python train.py --num_hidden_layers=14 --hidden_size=640 --n_experts=64 --experts_per_token=4 --d_expert=80 --d_shared_expert=0 --hidden_act="reglu" --moe_layers=[0, 1, 2, 3, 4, 5, 6, 7, 8, 9, 10, 11, 12, 13] --router_score="sigmoid" --normalize_top_k=true --routed_scale=2.0 --balance_loss=0.000159 --balance_bias=true --router_logit_norm=1.0 --init_std_router=0.00706 --lr_router=0.000674 --vocab_size=8192 --norm="rmsnorm" --norm_eps=1e-05 --tie_word_embeddings=true --optimizer="soap_variant" --learning_rate=0.00136 --beta1=0.95 --beta2=0.99 --max_grad_norm=1.0 --batch_tokens=131072 --max_seq_len=1024 --train_tokens=669200000 --max_steps=5106 --dataset="wikipedia_en"
Below are experts of layer 3 (counted from 0) of a mixture-of-experts language model. Rows are named router (the router's row for the expert) and show model dimensions 0-79. Each number is 128 + 24 x the weight over its row's rms, rounded and kept within 0 to 255. Numbers have three digits each.
After each expert's rows: "gets" lists some tokens that make up at least twice as much of what it gets as of all text; "comes before" lists some tokens at least twice as common just after its tokens as in all text. This comes from a sample of Wikipedia text that the model never trained on. Tokens count by the router's weight.

# expert 14
router:128144142155122122156105131165110099101135161111143117112103136107115093139131114133108102121135177142111153146174100150151151129129172123121086109187084135159152117144118110197062142145114141152148136146101187109121110115096124129181123139
gets: " ", " 0", "u", "k", "j", "/"
comes before: " |", "2", "a", "1", "k"

# expert 33
router:161101149139119124125136167100105146118107148124104123172135097088136117123091180119141176105128139102151129087156127122157102120131132132138118116125149117162108111183191123126150115164096130129164120120147137116097111151129081120123129108
gets: " was", "ed", "ing", "ated", " were", " be"
comes before: " to", " in", " by", " the", " a", " on"

# expert 48
router:122142132153154170142181100116127119112086164110079144134158142109107169137196132140141147114131136134125159142088118114126137159147102096120119108081173136107171151105079139079143112140167139146151152125135140069116110148110190120141111118
gets: " and", " to", " on", " that", " at", " with"
comes before: " the", " was", " a", " is", " be", " he"

# expert 20
router:155164142127106149124092123141108146122108065130101154130152099156111167115103128154175106139118090110128134123119090159094111158131105122125079098143108176112106123111072115168118119128157125091125147147079139077098098135147150135151107119
gets: " of", " in", ":", " for", " from", " to"
comes before: " the", " a", " \"", " his", " S", " C"

# expert 41
router:169078067116131151138131112092129090106106121143139090111121144150126119120116135149126108087109143143117131152102132147128148143106148165144127104113134167085159107107182132132133088143104156129116158097120153112104145115152174149107118106
gets: ".", " B", " b", " that", " which", " it"
comes before: " The", "\n", " He", " In", " was", " It"

# expert 31
router:166206141152128142120146129134133159089149111132090126101157140114092131104176128139123100136140110136103149127102098194147150127134160133076100145109171142091119152127130110099082139127111133151125113120097123116107126103116128149115137102
gets: " 1", " 0", " 2", "1", " 3", "2"
comes before: " |", ".", "–", ";", ",", ")"

# expert 29
router:148164134148143112142130101149141129151114118111123132108121137103141096144151119120135098114129103112115146160081145153150146172124132141148131153101160169126148164113137046140075119093082137142124154150148108104092124143115151173137138130
gets: "ic", "ers", "ation", "ia", "ist", "it"
comes before: ",", ".", " of", " and", " in", " ("

# expert 63
router:129128125131131130132094121103120098101114108164108144151153086097151126129141125124118101139134074129150155131135144087164137103136121121121063104130084102107126138139134153101146140117166156145138109115148113131140159099133122118141106122
gets: " |", " (", "a", "an", "e", "\""
comes before: "\n", " ", " 0", " 1", " 2", " 3"

# expert 25
router:105160135146130117105127139122152142092114101118135131109156131119092129142133121130126099124122151177112171129137083158168125093169121146105115103104171165108136104155091135134129134123116093118147124114090174155140123117153110113136169110
gets: "-", " ", "–", ",", " 0", ";"
comes before: " |", "0", "1", "2", "3", "6"

# expert 23
router:170174167088098152115078150132130175144122099114154085097164124157105109072139141155135133128118098131094146137119121072142105127098182104098115142169065132111114150125134090126154101152149162110125099138134094143104095163136159137101111116
gets: "\n", "|", "==", "===", "E", " =="
comes before: "\n", "-", "|", "==", "The", "==="

# expert 26
router:098156135107136112133171087082127130120116120157114126132186147137128137117146124131109112133115107141140126125093124173117162150165133145066146128080127115127116122123134103080095110140168108168144133137144169123121191141171151082104136134
gets: " in", " 1", " 2", " 3", " 4", " on"
comes before: " |", ".", "–", ",", ";", "%"

# expert 16
router:147168134157133126130093139144123171133111103138133102076174114104113124122147128133123088141114122107120156117099092120124123123136092160087117074130133165143148137118130114140108120139137128126133131130135127134151081156151128136129150087
gets: " |", ":", " from", ")", ";", "+"
comes before: " ", "\n", " 0", " 1", " 2", " 3"

# expert 12
router:123143176166138114151084143136065156144131165081135122115141107163098156142103101138134101104121133089137127169135137080140127138113109105123136167148072123116116135149132128122188143119115118082170151136117131136147101172134142144130065122
gets: "\n", ".", "\n ", " University", "els", " album"
comes before: "-", "|", "\n", "==", "The", "==="

# expert 15
router:087129113129124116108131123138210071116137126135128134127153157151088148160154108139186080110127187147086151111122151153114109122128137126160151147170116146124137072100146088134110122152161120139163096122097130144150122133125162123123126148
gets: ".", " 1", " 2", " 3", " 4", " 6"
comes before: " |", "–", ";", "th", "5", " The"

# expert 27
router:122129103138142129122141115114131096154161121136143154121107159137143147167158099138130159180127105144132107109158136146108141127108133124104119113112128131100127158132107107150158168123163129158081082105156145124126100135130119115133125095
gets: "es", " as", " is", "is", "us", " He"
comes before: " of", ",", " in", " and", " a", " was"

# expert 7
router:138169148156149131130121135157198121145105159138095141145147140136105123121173154145131130169158152104148099135124116152127116104112073135141132084100130139114094112172171151118118147152154097134139102121122144145134121159148155118184123110
gets: " |", ";", " under", "%", ");", " —;"
comes before: " ", "\n", " 0", " 1", " 2", " 3"

# expert 32
router:180188161147122141114126115122121168114072114124117109099131112155136106124143151145144098144116123127123156127124126132141128115113181116100141085106120165098124154142127130100129108152131142092148125113105152147126112153128120127107131100
gets: "\n", ".", "==", "===", "s", "-"
comes before: "\n", "-", "|", "==", "===", "The"

# expert 1
router:141149159175186105114104147124140150127108094155148112097113134124108108134155112142133144150113139136133128148123091112149116117129056106180143107112157122109099147147127113070122127167116140140132132130137143159123121131152135130089116103
gets: " |", "|", ";", " =", "=", "ard"
comes before: " ", "\n", " 0", " 1", " 2", " 3"

# expert 9
router:141127091151133155156128127153143155136153097088083100093110145161097158144149152123121125126133151130153181120115128081093151118126170095125128170129159145111169122115153127107163113121101118111112140181136132102184124154144128129169134107
gets: "2", "1", "3", "4", "6", "5"
comes before: " |", ")", ".", ",", "–", ";"

# expert 4
router:123105125135148163107124135158106150117132147111150111121149142076160111146139133136119079134122133102115157142121126191103126090126196127127153091166104146103164098149100153094126154098131150150118115107112173123137093131111088120153101154
gets: ".", ")", ",", ";", "\"", "),"
comes before: "\n", " The", " He", " In", " It", " and"

# expert 45
router:125143163134084121121176124132089100154114158156131121139144127141161169101152116143126134135137083098137145106106131120150175115103068123181100138137125072134185133138129135097095118133127125118081139123124144102097104115133104197113112131
gets: " in", " to", " for", " on", "ed", " with"
comes before: " the", " a", " his", " be", " their", " this"